config.toml
n_layer = 10
d_model = 256
n_experts = 128
experts_per_token = 8
d_expert = 64
d_shared_expert = 0
activation = "squared_relu"
moe_layers = [1, 2, 3, 4, 5, 6, 7, 8, 9]
router_score = "softmax"
normalize_top_k = false
routed_scale = 1.0
balance_loss = 0.0131
balance_bias = false
router_logit_norm = 1.5
init_std_router = 0.0127
lr_router = 0.000526
n_head = 4
n_kv_head = 4
head_dim = 64
vocab_size = 16384
norm = "rmsnorm"
norm_place = "pre"
norm_eps = 1e-05
positions = "rope"
rope_base = 10000.0
rope_fraction = 1.0
qk_norm = true
attn_scale = 0.19
tie_embeddings = true
parallel_block = false
extras = ["capped logits"]
init = "uniform"
init_std_qkv = 0.0291
init_std_o = 0.0291
init_std_up = 0.0291
init_std_down = 0.0
optimizer = "soap_variant"
lr = 0.00472
beta1 = 0.95
beta2 = 0.95
weight_decay = 0.058
lr_head = 0.00703
warmup_steps = 127
schedule = "wsd"
decay_fraction = 0.947
decay_shape = "linear"
final_lr_fraction = 0.0
batch_tokens = [32768, 65536, 98304]
seq_len = 256
doc_mask = true
train_tokens = 402100000
steps = 6926
dataset = "wikipedia_en"
Below are experts of layer 5 (counted from 0) of a mixture-of-experts language model. Rows are named router (the router's row for the expert), up (a neuron's input weights, with its number), down (a neuron's output weights, with its number) and show model dimensions 64-127. Each number is 500 + 50 x the weight over its row's rms, rounded and kept within 0 to 999. Numbers have three digits each.
Before each expert's rows: a language model's description of what the expert responds to; "comes before" lists some tokens at least twice as common just after its tokens as in all text. This comes from a sample of Wikipedia text that the model never trained on. Tokens count by the router's weight.

# expert 47
What it handles: Numbers, months and units in tables, birth dates and sports results, such as 50 m freestyle, 2 August, 100 metres, US Billboard.
comes before: " |", " freestyle", " –", " August", " July", " October"
router:448489502493498519552570415481443439552532498498450574532520529509517533528409388495557536557482439398483569561463503492479500450519621487507500528438461477541504421496564491466489453499486487
up0:500495511519469543527537378508394469551528539486610498496489471463462477506511539535463506572506531474510489462538470530530508416530447525639519465433486392485565524536494561564533519538399476
down0:484476588467480462543488444530469545506602505538435491491567511562577561434464398433500600485449485590585523487557467500535548534454545509632556554464503513488476483488515432500615478519469527
up1:593503566432553490480534525537440460482551471450523469514537505481447490569494444569549473460422561558509578464492548454532463503521497476488474525456443496353485498461450479560548404462493534
down1:592501458425538493453458518516587483496439571573510565537408459539526397474455426569476619504617424473525548481588467510516474503478577577583532479434516575445533488492374486499506497510498517
up2:467477544488596507570463433410541444502502412507627438455464620440459434429553522482442549590421508473520490556499489547542560517580469477521545465492495467480547479584481507514491450510440554
down2:481457447542538517452485460558517452470525456594491423564463553394493546439409430467536566536460506565486453559437507468508423573531489542542438520497570498552477370530493483465447537481492504
up3:551483529379545459503504491537463443603521512483614552421558527542422549563522504454517452509484435429475404582522447489520378546489476488533592521498476520548450537508457482390471481478443518
down3:548484544467510641573546463458513489507526431491477472548510452586448494498421523485493541533467452478525408494509537483502507461557467476492500496464477540546498479514496486473461483468519502
up4:427490571489491543420486518505496564531636569567457567505519517427469437463511554505411410509633402513509488562389441461583575460457468476464439492461499409484520449476479498567540569541499514
down4:459528532558487526489442436569588488497423520472559526445478455530514545565419600440503471541514472521484585483529475516490505426408406453491518428522537495417629505483471519428506517505525563
up5:518529441513532496541457524512537466535482504452483594408488447509503575491460591448396451499482482475609487494453522428499490495416523506450581544450421436492481441498478545482497526519456462
down5:522422522486496566519476464516512588513475519448451419495489517517542477504456470562507547461503599524495558417531540502597597514495365480537491497514454486599428548576476521426396490491516493
up6:515445448564487547549560482503465375544403512433515499370552489497551453568580484487474573500519370554529478506436526531506547531561496434487523537498450567534463565466518486469556545489424470
down6:514509424468424542561435529450522473486500426410488501442594485482398567442498570580509513448574518510463492462491480518510469432551487516500557545432527554551496583464508531409568486465486501
up7:471409506439590527454568569641493433453501333505514535566394513465488496470506510458608545392545534524444503492547453476536470419536520456527463481455529545492394619490533507558480529530473563
down7:468522470487390396432492493529465527521434464498455622447478394508592410513477503521440471488515536450462472510562529531551464493503512494519459481583472489516479544510443460491465434492507498
up8:581481590511541472492560485609486478534412589549534583498488465487517443404504483443426507510490433510458490566543561476515539427394576452412549433521466553503478554598521442552557411559475462
down8:543557456418522554544535526487481456467466529475479489498490616506535577476481533451522558496556552570607503582388471559476509547511510412504482476481447561484494450621509530479480469428466521
up9:495460505487527566534611523509502487393499388466487428432421513472513533527501471402569484634533417455471466531490458508500510465471465565539528503583515574543535489611546550532525595534605386
down9:488467559564468493535457498524460466469468544530636559504574386495526488463515497502508519508479613522503509459552438586653405392431560547422474441488552485477494496517453478516516506408458467
up10:431556462412444453523515486421579545421558391504495611420546520472515503529535530481556559434578542513468438548520452508592581502625558560557490442470475544447466480536545487446570451448394485
down10:490608444483424467494505445469517527447482469449559565582487551471480450564493512490470573505497500423518519543571557459564463555562526527525526507546476480436497470470471451541544521510495464
up11:487486597533505447527523601401571599439505467450529511538472537460525471430472492551520528450536524607564558375466428437451556522519474614443503490531471484553564393547552475444420485604373488
down11:489490503453538489500456472557465533597473581525541472509448516545531517534513546578558524507578442508493445543475507454514557564390538434518506475506456519466516583575547436625502532467491548
up12:422530545457545552519569544435483468421466523475615541477463503539433501530592477475468388500471416469535418587495489414512441549449546531551561506398432547563490564497458458435554524408437478
down12:483459498562535487529537533442544466472559556447446469589465457499618446478443416457622616447523535624477441611431519445432488498525502534429475513466502546494515382668574412454549551445571567
up13:603471425465447472457441488592513425471475476483586481501489531533505455422465458544444532525408543542512523488480546475511460528573537475532468454462575438496563373401515533494429486508478410
down13:444451617513507523430543483421458399548446449512517497404451509475514487527455538538569531517425575555585562456372465531572546472463529483524477481525476515563421438630552463483570511556517577
up14:533554499479514441605515546457506543503500593546480486520528436576433510465557498534563452435574483388594556424508442532474381503495563501516527597525443468464450492525501543428453497481463513
down14:556514596514548555491501466414533511555564433541447513495591556551486484518506562427456543515536541593470531488466576517404499480604476479514562493433448504457475529487445568507516536584501513
up15:426467609502465479474489392579445493570594484489522549478444506464517527512483461492492466522575492484466509460459506473435582433447566515431492474514460568551486591565503484462565455457542565
down15:549515503553589478455457442551573440467533523412470598572399587549509501539509476460421407534480455480593559418500486493517487626518562529507410487494494444526484497599494505404573537483485497
up16:498613592506494516503471486580586454473480613495570519555515533479375548408464410513604497476481472533539460495497421448582470440468430502467552429479525460631545536524485482538497410518445526
down16:459601526470432501459483442511492472533475452545506499473423467530518553549489462478509451571420512453562485490444431419495514528484475501476486455470526516515429416402493570529495434513390572
up17:532489536443499467435493521424442531576462423500432428562527333488572481482513445589484544571533436558408491561514509423510483439477554576539448523444418544517513516440489398462488408481537552
down17:488510516476388483479464551513599451506428557498436448513391555449416507483509560484486477425585478474491532465432497525510581550508625438545418433526470546569543554432506480405479533545510540
up18:535481508537489500590499493445453524506542448521457460569533423524579333490410532483523529584580479520440558450541517463500537464469593466469527524524456459571491422482588434456459514495511561
down18:528559528493499467466534551427506635483542469457501425486480490600479438462503584426472458559551599469490415492512486424513499496385507505438475534529559475482455519385533503548513429501427440
up19:490482488515462548494499461547540483449509420452508554504512501480543508557520495420522536468484434533527418535556520472565450521454486548458494521394488532508563487403408483557515527513490492
down19:466504493573525518502428564528500490476532410496513547538534588539563444483514569514484506499488526556531522476495512408460598486473414473420435499499570540532512463406573575551495551448510505
up20:479448496486543471419513525594552575486528522441534452497436462449564558571514458466472476465525479504443489559435551503424501525516545488544499505501603518496509449539488492467517536468609562
down20:519561501452414513398481572475490416381498577496565441496436412540395476521485475529520517465553469493482550477513464567575550517467447420575495532461418525559422442597556433516549503460547460
up21:504512462459439435502535451460542416472470403550552488475506461503474457522461451532481439494480525559405498490438500486488564470454516541504439514518461481508599510514539492563489489550439457
down21:431484533487557545442571584503581547505476517438470507589527499518464484570560487465521526539408483423559519484530362557461573537558473508515456416479489481415511557522496514485485434534554493
up22:507510488531525547508537463531388551425446468493459492564457587540593551495465502515526455512488462497552520459481576552535565422459438570502427537608522498514511528472536537532558559424475476
down22:482520509498438532457578496572546450492456549556423528491561423510482447555540527570452500557515511534550486547529482503478410495475457492457532473533507551458403489496533566485489508546485468

# expert 30
What it handles: Pipes after dates in asteroid and episode tables, plus place and time prepositions like in, during, via, toward.
comes before: " the", " Soc", " Mount", " ", " Kitt", " a"
router:486454508464472427455473522487519464540492551468539514498512465506425450458428409568562416488430518406505569521570569570520427537559536493559519476433478531501541445467381530543466484427510590
up0:617358546562498542500473541419446447469472522495489430453536455448468462463580528532580440535479528479522499584532556547477468495480415557418497470508486515554547508496521442474402518465486457
down0:428590616450543528525495565531504597553475488511475552585540422513481494488515480561520542450389514503536502492382451455491475490509511399440542508601425517531454445493542467530501543425462490
up1:493549486499533533559482483451499409598436500495507526468590501473574431484453505598568436491535496471410535556482578569568499525531421510495464553483477566473432454480472434502537518455525543
down1:515531464502527521511526423531544447418542464505483478454607522463633435467528405471632474543499525450486458462511479545455499482516432573446507433464504540488482464564618515482575482433447457
up2:501550562591464421441572538410517522497495449579542485505583492467417473483439463506459554470577483526417507544582460427565540503488522473520553518503413549416462485480565466455507502543512542
down2:463483535462488450525508570417484474522401496505556611523453485348530448510475477435505447460420496499508430394526534486486469485453542401430537536517476499573542519461550514449501530523469465
up3:457527463426504566493499563535567531544385531601504551487482457505470451609452531533420429473559475582417476547527512528514476387524411454502455481537541550491567531503486475514559496466410514
down3:614471479542462479484461308461533521503498524563502545562520484522456500474613499496544602423549526497474509458486500413578522553508452507389517522548483527524467459503537482439502499626519543
up4:521528435454570491466530486472537515404446536467451541483398509457501474515492484440494526470542501517476563558594507487492467429560519582491539556414537516522433472554449549572550610461456423
down4:472429485540502473489541558443578609543462476523500429456494487510508491463488509420575549496498458447481497480524456407526525606607460364564559456437554461467538479459466501463474557530587486
up5:569459482551541573453496491550455456469454497504443537447470550563545480474500492404408481517395544555460518531489500515485557530507482565496583486568495483493484436531398505440537516562485500
down5:385460514494446597472477481518453641543470523487499473520495517524618557448542519542546509551457587516479430470496551367456427431487519432557509539535499504515563496516542550396441517433533487
up6:503453493523550543424531507505525484514459411402543396469520489521471596585563517484507516403514577478507548463551487481472475467477464428576565540532476569576520480541453510471514442470515426
down6:562481543432493575481555512517480495539559553479550539444557520548506456454474596480556477445498511493436505488488543410482506468481436540546512439441544544589612435639526528501518499510509498
up7:420534581518542419452441556554485564535580521486564454545519446505542602410552533466399504427530399521545499415481569557520452432512499510439478456466504506562492568528471547519468548515411459
down7:480454504396476416504462416494566457599481436521499490562518481536578466522564504442504385526554506542440503525468430422554494509457537450504484468543513512533501551481492503539449552506537572
up8:502454459459496468476492404555489613540498501518503450414477514477476512511543513484547490525518525421567496514503481519520401541599573516516482539607516540545555401530495471459623484504508506
down8:547634427556485638523508422429489483411486450458496470431612488509438516496493506487534438571454427507545537493468532502485457526509504459507530432496477494496586521558465499614425504456527478
up9:516524538574470504533451525548457519492460498414462512492574451531488432469445479486506564471516526512652442495475445567574542509557521495496509503518537493372491514512561538551582546475521483
down9:455504587503506460469457510532528501425574501461507442550432580558500449493486595462456530532460495558476588510450462521527456552452549473472492508461411548541473532491512490507428616594419504
up10:566491510477474419499480447540528423567524512555470439472428490411552482489443461475481512554513505516540516467501506570474546459424524668508450568531412475522516519540472553483528539498546477
down10:508486497511529594411564407472436552457495477467509530512565437511524418453495572443465472554394599571513436513478508526567428479517509480483519466522547519522488564517478496554448470503457577
up11:521497413540520491443497457574444508547479567444526460554519494529531428487414358451659463481528386517592526458479496538528424476563452421464568474510460627459492422501490542535456537498570432
down11:520539483490424486403510491506488414517361475501449565492525520417516417497522579448504416481517564462481404579502557392514565452460504399501492573471403528418443479554469499459402519505509577
up12:453461452476494551551483432448466512420446500410464471504512497421522498480502541528575506456439480551551503608427546488533472615486490486559532456422586524542424514534389567495509477513475442
down12:603537422633495448591569453467568478536513522434401604370538507491447505415522454546517527551593492518507498537495485536618517501469498499541423453456478439543471530418535491492504479561513567
up13:530477436565493564532539579490446418493544504577458423511513536555562421419624635510480454461588414543533484516611489558420576542422575510509542522421562536494579467435468531547525500486489532
down13:529507508387442459541508486472476575441501569461493468556486546434507541442462494451468493514406577461491509493399476596517385514457433463373462450544446473500510576574452475476471526507530375
up14:528433469532451413583554492456457471436538468492571485413520609488436463504439602473505484530351393464497480508502503467457571511520539489635538571520497540543528532536406504493463499504583472
down14:473578497501523452386485506469558498432523560518568541505581433508472566506495436496497572565497460551454539644543438529472582484549549559545354469512465570493543444541477538467450565516484545
up15:469569443522509447491507499550509510426486469514517488577443546494489512544489504475501583431550502437483568528451527478455567540482541504458475443386457587582531535486517468444508534466486551
down15:478584611435428471438541560506431511531550469531462368416511618532469563492501413557520534399464522471575415499620594552479515560496387423523589415507549589482555464458505542492461473558569456
up16:626377576439507441583520531509597497450448421532534560496504523435505445485515572472519488596475469620471523456493465574520472525476441500517456462482427553557477405445483460541492492579461496
down16:520520532508465578458456416519546569515529466540532542462398451499467432544445582466487499450520491582536554527424511424497622455456497528592443534460441413438396589505528491517559498510505478
up17:498488458556425450492521553502504544431503493523438455402589437492587448542444508448450558428366486551455497539545552512562496511510448515472510501569580478419469503461433397380524544498556533
down17:518539529539501570518370518490557487518489443512497458549436463528610576542518502567482437512557585559518473422415567526561542501541558548434402466463472532547512435558565463635479533580468556
up18:501469402600423461545578536536419516499498556488535426519546446533621491542367522477586441512587469560471497573432504516452523476417489555505489410569560479491448494415455467613489532474563482
down18:463507486463569466529556512456518441552553433455499518531400535542499586486555499474513467434443492458500580501538528608597459472521536473527510408399434455496520516570494403454561567653462476
up19:615482463410492556474531536488550486414530493507566498513498500528522447450588581471493474556438567432553481516500496528528577537483537577427532435483457480502501498514426393402488471514460591
down19:463540478493519523624543463462518530499421600571534487516491461514435482582519540524500552555586500533594452641451481537482484473510495404581476472535641464502583438466424544505538540496513489
up20:521546445479582539433531473465597504503506450568429442506460541508475485578454496541516532523496537472523535501519611417480436504567504514449502483518541548490539456536499501428396428551494582
down20:546511584482498532624557538523417480500514484503550552517470529499533573429436561552519474519470625480491412423455401609555562595460549514450532581547464510428511551456529486446477511493459438
up21:532564437479565535449542516478543515512478543497507569523456517578497469437417515500422505500455447571476459530484480445530558466454418491563657523433528579597456468518511538513429572474526496
down21:482425522573519521475509594542474514434506472486495561412406466464494498463498601496529402487558515477511474558495528483444444567473519568449470435516523454350442528484467522467536537472480461
up22:417475490497521558432518442469416482508441453550484479506529500447539484549537552386498402549494528478469556490480500539534554492514502562499498500522426577579507461452415538513402481458634490
down22:555435557539502417523505544465580495460567531597484445512509488513476497477486555397465504596550458538504594339524470493484498496476493624483527416570390403454497595508534525464494443430453525

# expert 60
What it handles: Prepositions right after verbs or participles in running prose, e.g. came into force, discharged by, brought under, negotiates with.
comes before: " the", " a", " his", " their", " its", " an"
router:519515405410467505506419549449546435478441523461567408495502470488499538406444439472549409413507549513436483490513547535464442598475511485493417477518571450487470501450428438486494505572468548
up0:511542477521497515577518468510414478539571545596528415491459455507475506532482524574493522464572521487422521585409514568459611455447490406495490456582546515535458582495502494514505515553520546
down0:492450498418484555573520553611449542509556594379511534408504480549509528452560455506519402438483466460521526503539418500609412482487462439511500441505529486588482381584484502510524448441479490
up1:586475564467460501452555614554550564466590481464490500590537507518445437475527461458539481518499501553520509585608393467551497420496523583504561563488508471475446514550568576573503566507468528
down1:381519509543414506436501449496405520454515506461408519528562456473557539488472599562556523494483552560453429495416481539446468530527487442500513534498498561545566559474554449499451536517561496
up2:530463518458458481619481490472558477477637535511489483472546526457459550544505521554497500533488625493416581466438485500466588496466498529517428531438494448552521488499563362544482544473563526
down2:497524530534474464471499490542481538504506492512539554449472532471511477543392513497524533554494474479480591544449472531561468448577540485520496480448557467580478457460482471567529548444558538
up3:511539517513573498494494458495519502449515609583553535472526501450606481612456420518513551492488543489495491455486512471504454537535509525553436576497477482488445505582482502546485608516498580
down3:456556451500466425540517456525537566408473554471518501474491436527479475513440401529566503433540523444481524438524437510474434453446472517508541495525479479489498510549450525420488410453525420
up4:617456463557518525511483518487447485406490490536407459524499479477489567519498392500560442466472483567506464540459521566470638454491443495467576342436472595484475479462490514505544541515547547
down4:509567459538444472454453432510479520557457529510504526451508485432462537495496480444472609548519560532524516494526496464514542495461610426392474457471597521481490510470446556533525464508485563
up5:540488638500433479465460523548502596584534415585489407521487493502460419561469558452549510524514459443478412505622485454542463567489388500452492525524498547525419557430409485511526430522559480
down5:514466500519538429494560482403464420489473434603470466427541556567478606545388518510540460499474466513560500464501464619515519577519446531435544518596525527503521598523473446631446432486469472
up6:475480587467484479523464578483469485518538479478499483599413480423473479516549476487540465545501582516501430429498387620488524485540465511503522479497494528497523488423531516550579464502465560
down6:474457452475424504509522421459494531617455503563397537522442391483435584491539594493574539494549493559538540529515463481504455410569556479521469432402529434547569496559549566479456476535507473
up7:476495520531485517533467563449531471469439480519484509545548438499491589480520505461499488527430512422572439398539507497510478531465377531578487603575478457385501518564539529434443506472586471
down7:524500476566534512452566389549477594555567505468447517377489486495458443536547490491506502492642458561525566584474503468485537535481618438519557446444536590553551499416477455440504525524477501
up8:467567582520457475490462557476485525576512540439544482438529423434556490563629495438476533589563540445506499491557415471498566484459450404576491544497501526587527545548583450488550477565524607
down8:454552515557577499580546455459507608497434516512532479595439464514585441494442478526543502477451552537505479527447464562464393474448535529535590490478486491500466528478427577499465404490508498
up9:505530474467582543506455605460523579570399411472476489540531499460470459483511545546472486516539520411459482516538413565520481501559508564471482465509491484456576509410474497453412510542460539
down9:444446465602522618461479551458415533617545575652468522518450540414598548523476492530478529577480417501463504509475550470506534427586537487544508433497559475421449476505399545516457469453568487
up10:561527604518451434547468622529517459489419489524516455511545493529468532465520477535474417505462603496625448514481500440478522579543504509493538410483507510537528512454518539528465466492442516
down10:438494542403569458485525439400462488509445470520477522532446454488507534486421552554491506430401487528528559548496537446569437481532491459425454562492479485495480398433510531414502464567517423
up11:489477544549606568504538519487502514548553458432591455535471544429566584593458549522448491495564357543471436488472483520491595482518490500606493606534572510512451392545497502606507557455560480
down11:534468519487545477448506438514511501474515459469551551506475507407513496397572529537438420494473447442411458573457406444544504433571457463459500522489443485488478510467587539526424516506474534
up12:572475532484439597557506469434562477462423487596566432472593456506499568454422447395469499508467509498476535585584506507549537462439598420434561437502524396513511551612528554465482510409530468
down12:472492482435541456467514449587437547573533540600503610533557533534506533529372516558462423472541497546496497570449539481548516466423426532584488484464479581558499493531563492569593506487549532
up13:497522527519432524455495604488472516549602507577546568505505571469484418465514637596530520556506488508542520529526437526449569483472520480543490501574498495498522522481441496493457502540478510
down13:489460397594632432556547477553562517410472507456551471498509470533518589518450420385488464392385574481451446559529515469516517489446568521446483495497529462459470577555466514512522457442399451
up14:588565578549507526419453547504492560491540504543483554478459552539482526559537457452476496479464520411566494551532550456452514443539574487559552473417499499523507424403540419585525495560556449
down14:490582497508526520557560593584450451474570555484455570582622424481516522535538476544578552471461492284501444571437531398448516507435546498465416566487487499494482445476440452533569537441560551
up15:501529530507479438500536504518552593584391460580412517514522524536604541547518544548530532491473489463535513557482535588442565481549506475520450535484567520547595493507470478542487540547495504
down15:426551481483542518504517457518528500414529491522511579577544461503477522434468445600517629520496553548564488412492468485519458542529498433537530418541530461466565427531470503483482384508533505
up16:424596535527484532649548512488610519459485472497450445508520507533538479529553488540464569555480471565502499476460496469530486451444515421424513443456546436517466542514452521523475469501446432
down16:528569499461497456482561384456477441535472524510440499518484523569562506438537490424465448505482432494520510504574400475478520586469475494529541648464495438553500570501382492506409510408465468
up17:510451487546497492489462475484436463532459516470455558444489514492530424477546466506529515502620572571390472571478450429487484446499427329496420402558504540520570541507560478512513509491471535
down17:535457617513417499335523598503500571429490552484463522384461501416515482536487431481503494444494464573467517471467541487476560471508541496543544422467546579519499459494516515498640502457516554
up18:423465517531445454609499554534443535425498594541462349551439474484544549408474495523489470515501481522521455505477552449502508531574467489422518427461503432521417516542427509441540577515492536
down18:521513568345484563554525503442547468379474540464549466531531469549578491491567557552493518451409529382519420491515536509524402506440456451515463410539478481535482475477476436516565522435557553
up19:528485383491482523542463492479445474409491613563453543425446464517484500522518453507411456458554546571548461548563440488466474582485488525514516561433516517556507536584563541493410474567485574
down19:550522582523474559466504467507463438466461499490538469475532565376413491393547529521546467491460423518551582506494495408521609571515405500498505545478506469487581453413514470509500471437412532
up20:520437448581497498473502480444507420507451470468456543519465436500509455591479509531441429471436472540602395532484476515483461539438508524579481443498522554496473542461439532440506495414428525
down20:535524467586532468465449542495572519443458518458444432535483529405504480509426484510455490425467529552516500564446545511369434537566494439455445512446512490533462511505547519483395472445623484
up21:587476403500530467517563533481438485561544543477428584551515495465525549451568514481586486564629555489623469476428459418498482569554522543480500404474469498501544469480551438534520568476475465
down21:393523563496462458492467564437528428467510513443524489487570514576501429534565590498448488482578446480479514471509550431544556476505481516516471437474418484546538448513514404466574531408505520
up22:458404511566579460407666542570506558507506517539554585407487525567568502442498490478449479511480552538534516513451513506503433503499383525542558411556527486483515514391473444490593519460514489
down22:490593557442388535490455601491551503499487457582520440510577482554585489507494529513498452435504529473510423345462461523494531554579508574440498477490492583531585378491534558563475573480523429

# expert 53
What it handles: Line breaks ending infobox fields such as taxonomy ranks, plus degree, minute and second symbols and digits in geographic coordinates.
comes before: "-", "|", "′", "°", "″N", "°N"
router:498444519551611507516469561554426548488548503504519549536437506417562438506466418456501469582474438408435555522504498505501507477505580490552514558422398562447523477531537489490488487490516470
up0:497500513424429497410539558432557465558448446417483480526542545451549566548495579564492542555558501554565555513568538509503456536494411495590466415590518419538468467493617533403469535540404594
down0:475574524425501396507649501431555494524488496483469488456522566455506530480552538527538456467517539420498513475491553528519496566592486511513453453478480539540483617557449524480508416504539485
up1:565533521523500464449403482535505473353538493511436429535582435540510603507539499554503491509517537521571510474479530580509513500534535511509464487453532566516486555536447531472541389467431510
down1:472557477465519437473431513398416481555437522476533551489583532453468577571544525466615398472495514491558416494432495454498557502461461588458472508492524495517548538500460597566496537610541584
up2:498543502456508517408454445528373515397521522517433476462587576617621442480499562442537512482570457420542473562531472522535504540443550529516442448591544555515510478490499500428487454469477434
down2:567477476522457537550530432505565513553440576479402521521484542520500441545555482384617463457507548530431514519520497480504531426477527494342448422523460500563546550518490459434520525559442495
up3:518493453509506519500537611467546518458541483486484546434520488401459431513454528416400614469560518510467505532451483566440448552495494531495488409536453524501556548488445590498579505517535575
down3:541503539416528554399456499416547477439528554447549420456498482546474562551540474507535551545426468487480449540462490538529520415425464609566527458478532441521397496510559476492450531464632551
up4:446497495496499511430496443477442453523470535565489443429573564580434583505551433482471469541529485555595421520445483545501443557475453471445561545521589429479484400536574553434523488411535522
down4:474566545530542424544480529557450501504588518491461459427556457455500519497429448459526484460409446501523449482411473507500518478601530582529507475466450575527536406576428561485515518587436550
up5:483498354459486504497422530546527456496567561492562420617495476558462496501518508508524441559549529577470516433459504524580519524458483567626505459454430469628486526534536548514522509534521485
down5:536543491567558458441471463544596554544501501495456490459563545443474555429548538390476558502469561438354468380411501453457521605525445516532496482528546538554571467495443507389579447503488549
up6:461489445503455462531500406495582535521485530521478397488579505599541545486476526478526421548473438513468444595475502453573450469569470474634394469516485479460417443396566465483465492623482536
down6:487491492436551433411524556623508531505541580551472495470561492520550560478531468502516554503481443509499420490427564454455426528507529570477485545439540418404451468499470493490518586592585425
up7:522466479570514512556541556467504494536477608439519503446458474541447503412489500548576496429560476448518536448519489461490469471462468469449525492491470479526485484492572530464595472450486510
down7:543422457536492483497462423523556535556520535450501528525428423459445506412545489418463510498529457552533455523477462573523543478475513527526435403477425457531486444459602451524511480432452524
up8:556465449380574597444482526514542474468538509495479526471478532552498492551599491433450439455477539424503471583522489452448513465555569530484505445567441596610490494430513575494441434469420475
down8:495408541555436515593463459528541456653584540480522462476468431396512510432529398485569592415464405502576405521563526482436481494519509499480555488502481524479574505446553509515574451537619536
up9:481542428458527554455525465501496466434487493457531567521442452459470404447528520438413500453432522486525470455379476471475492543477501527522597559490571519579500514420547486484410516403537515
down9:480488493446549563480493566511504522442434541536375529460561474557451521425532488591421479461483490497526483523518501498502483538546545493491558496496521430449504471490537506651581475526569500
up10:545546462447538601560500458517522448511503471551545596451452465590498441531518435545591484497480492610494490475589484531565532561547501485371537539411493513470470387441509531472504552479499534
down10:450429474480501582506571543546475435476520470517487527491512532514498509536442388553446512546486459484548434529470435503535597522430592507513461435529525473501520510562664513516497490445565509
up11:617572465504521433448504423540550563466465509515557494526542439445505488564434518486523443468456460460540525479454437491605540544507549526485487604493449465495541595565499544446505454499583502
down11:438513530559558503496470552493618523570490529470509511547478414516488474452528571506521476511544511527496570498407421451529467529452423507513604531487504544544449491453468460551539488368486502
up12:507460602451404474582503556514501424453490585564550541483490564561439481428469511498536539562481469472415552486469512553526558573491517564547544558504515460555417507465567523480372465606465483
down12:438566496546559420453531549540462542532444523474513470531502449335499561448481598532464468544635514554539454522379552476533502554454522406552476530511505480513416426519561488487494571636475472
up13:357477468499484433484494409515397573522502481369545399522444532489436533534468460554507510487532551467516550512392486551467418511565496505505520497539480471489444526447402525535544493468492490
down13:481478469490490504429441449470509577613484501488471552609473415527486521511450464514535437388536501480517557481515468526534535455534464524590503445533491488509509471446496505397484427394542474
up14:532459476508475452504480466498498433476455457603450415599513488423448412466399399536446452446455508495552563628524506474505551485513536420564526509470470571490474469415444498489486511467571479
down14:490457548536478550542484470508565523489396493369499455558496502416527461493473451466486490502452456496484588440457524475496562526504553517406445443471528557430537500478462448624525417404521456
up15:567515570375415495485479463497489491522503539440525558480424462571587500486463559440490615482521533596514477503485495510512521494464518478457428466417456574470422539491512528479464442443530496
down15:529490531398513478501548456549503512465500437494473516560505448535539482481521490602524519549522382455538410582529442527459541422436498561490558528490477671447488485510508562531489426541513532
up16:545489445544493463447506521503562504583450523442483530526493471529441424566453522481505454495486474498497529570519442506489500503575528516473562476539575491493522543388497403460438543484463486
down16:459462508472509596485537555622485453551558522458482569514568504486485520450521519586498540537498464612453487451490479556472445535515465564469580505493558516533515489528522413444499462431545514
up17:513564544497436515491481513396525410452471536473422541508450536443496535505452473486541506482538564516569483401508560459500414473495516548513496430508494410460469531473460624528526608535448558
down17:577524523452527545479433417406494520425523533555568364485422521567499521539454488515549475540465552542479484407552426456529468477502454446569424548450519440529500432528549504522503542549494512
up18:579509492494599488537569389429624449410524565510495437534515536566552490423377403575497411473589516456623515540484514522487516456544458464466470466444530474548508458456566557473468504518512448
down18:518560465526479496423460462460532467459549478603558384423436487506529492453538483560502504392531603546615502454437521427493552489504548533581494447501517459482492530494469495496444519499497596
up19:496457477405451505513511414478420416390534484609561507532485547516428531536478482583490531548603446522506524475547523482517568615583445517476543635499485496522527508544519471498483427567550439
down19:514416608503545471468559542436563545446450485458577525464537507490447479589511532478504639473472394510495586505621423434485499486503494444500445549463499483496492540486484548445545384478486375
up20:454479537444576529552554563591473442501502464573548508510494551560503465512448437576519467501611447507462500424486471585492494481508372503559500419472535541503476508496529618573464474508515521
down20:424538478519406512347512511591460487511517423616572417588547546451508481531457465502540495470547577636447549491551552531558446567464484449480486390405527521545462458584504518541497392552446525
up21:448482569485482570433472462540522534442537384583511489557471493418544503463439521473401441431508478543554371455517556514533496551495426549421472511422502550589485459443522344577516458490439539
down21:409596447498389463562484574542436450548484480445490462469436396485510454434490493551459502433596477475560512481528565551487564512616445429521459573462538433593497496541623540535509557460402482
up22:471638551500590498477558446386612486415460545540494609510469489462496554534509488525567537488567541476546474508493387473450382474468571469500553548456482542460538573506485451481532496585369456
down22:481458543553467502446626520473459434575477505503510557513481418548514516527543463527528570489545571448557433467521503531476441504473561445449621534519444419480523444518495580585464475428513463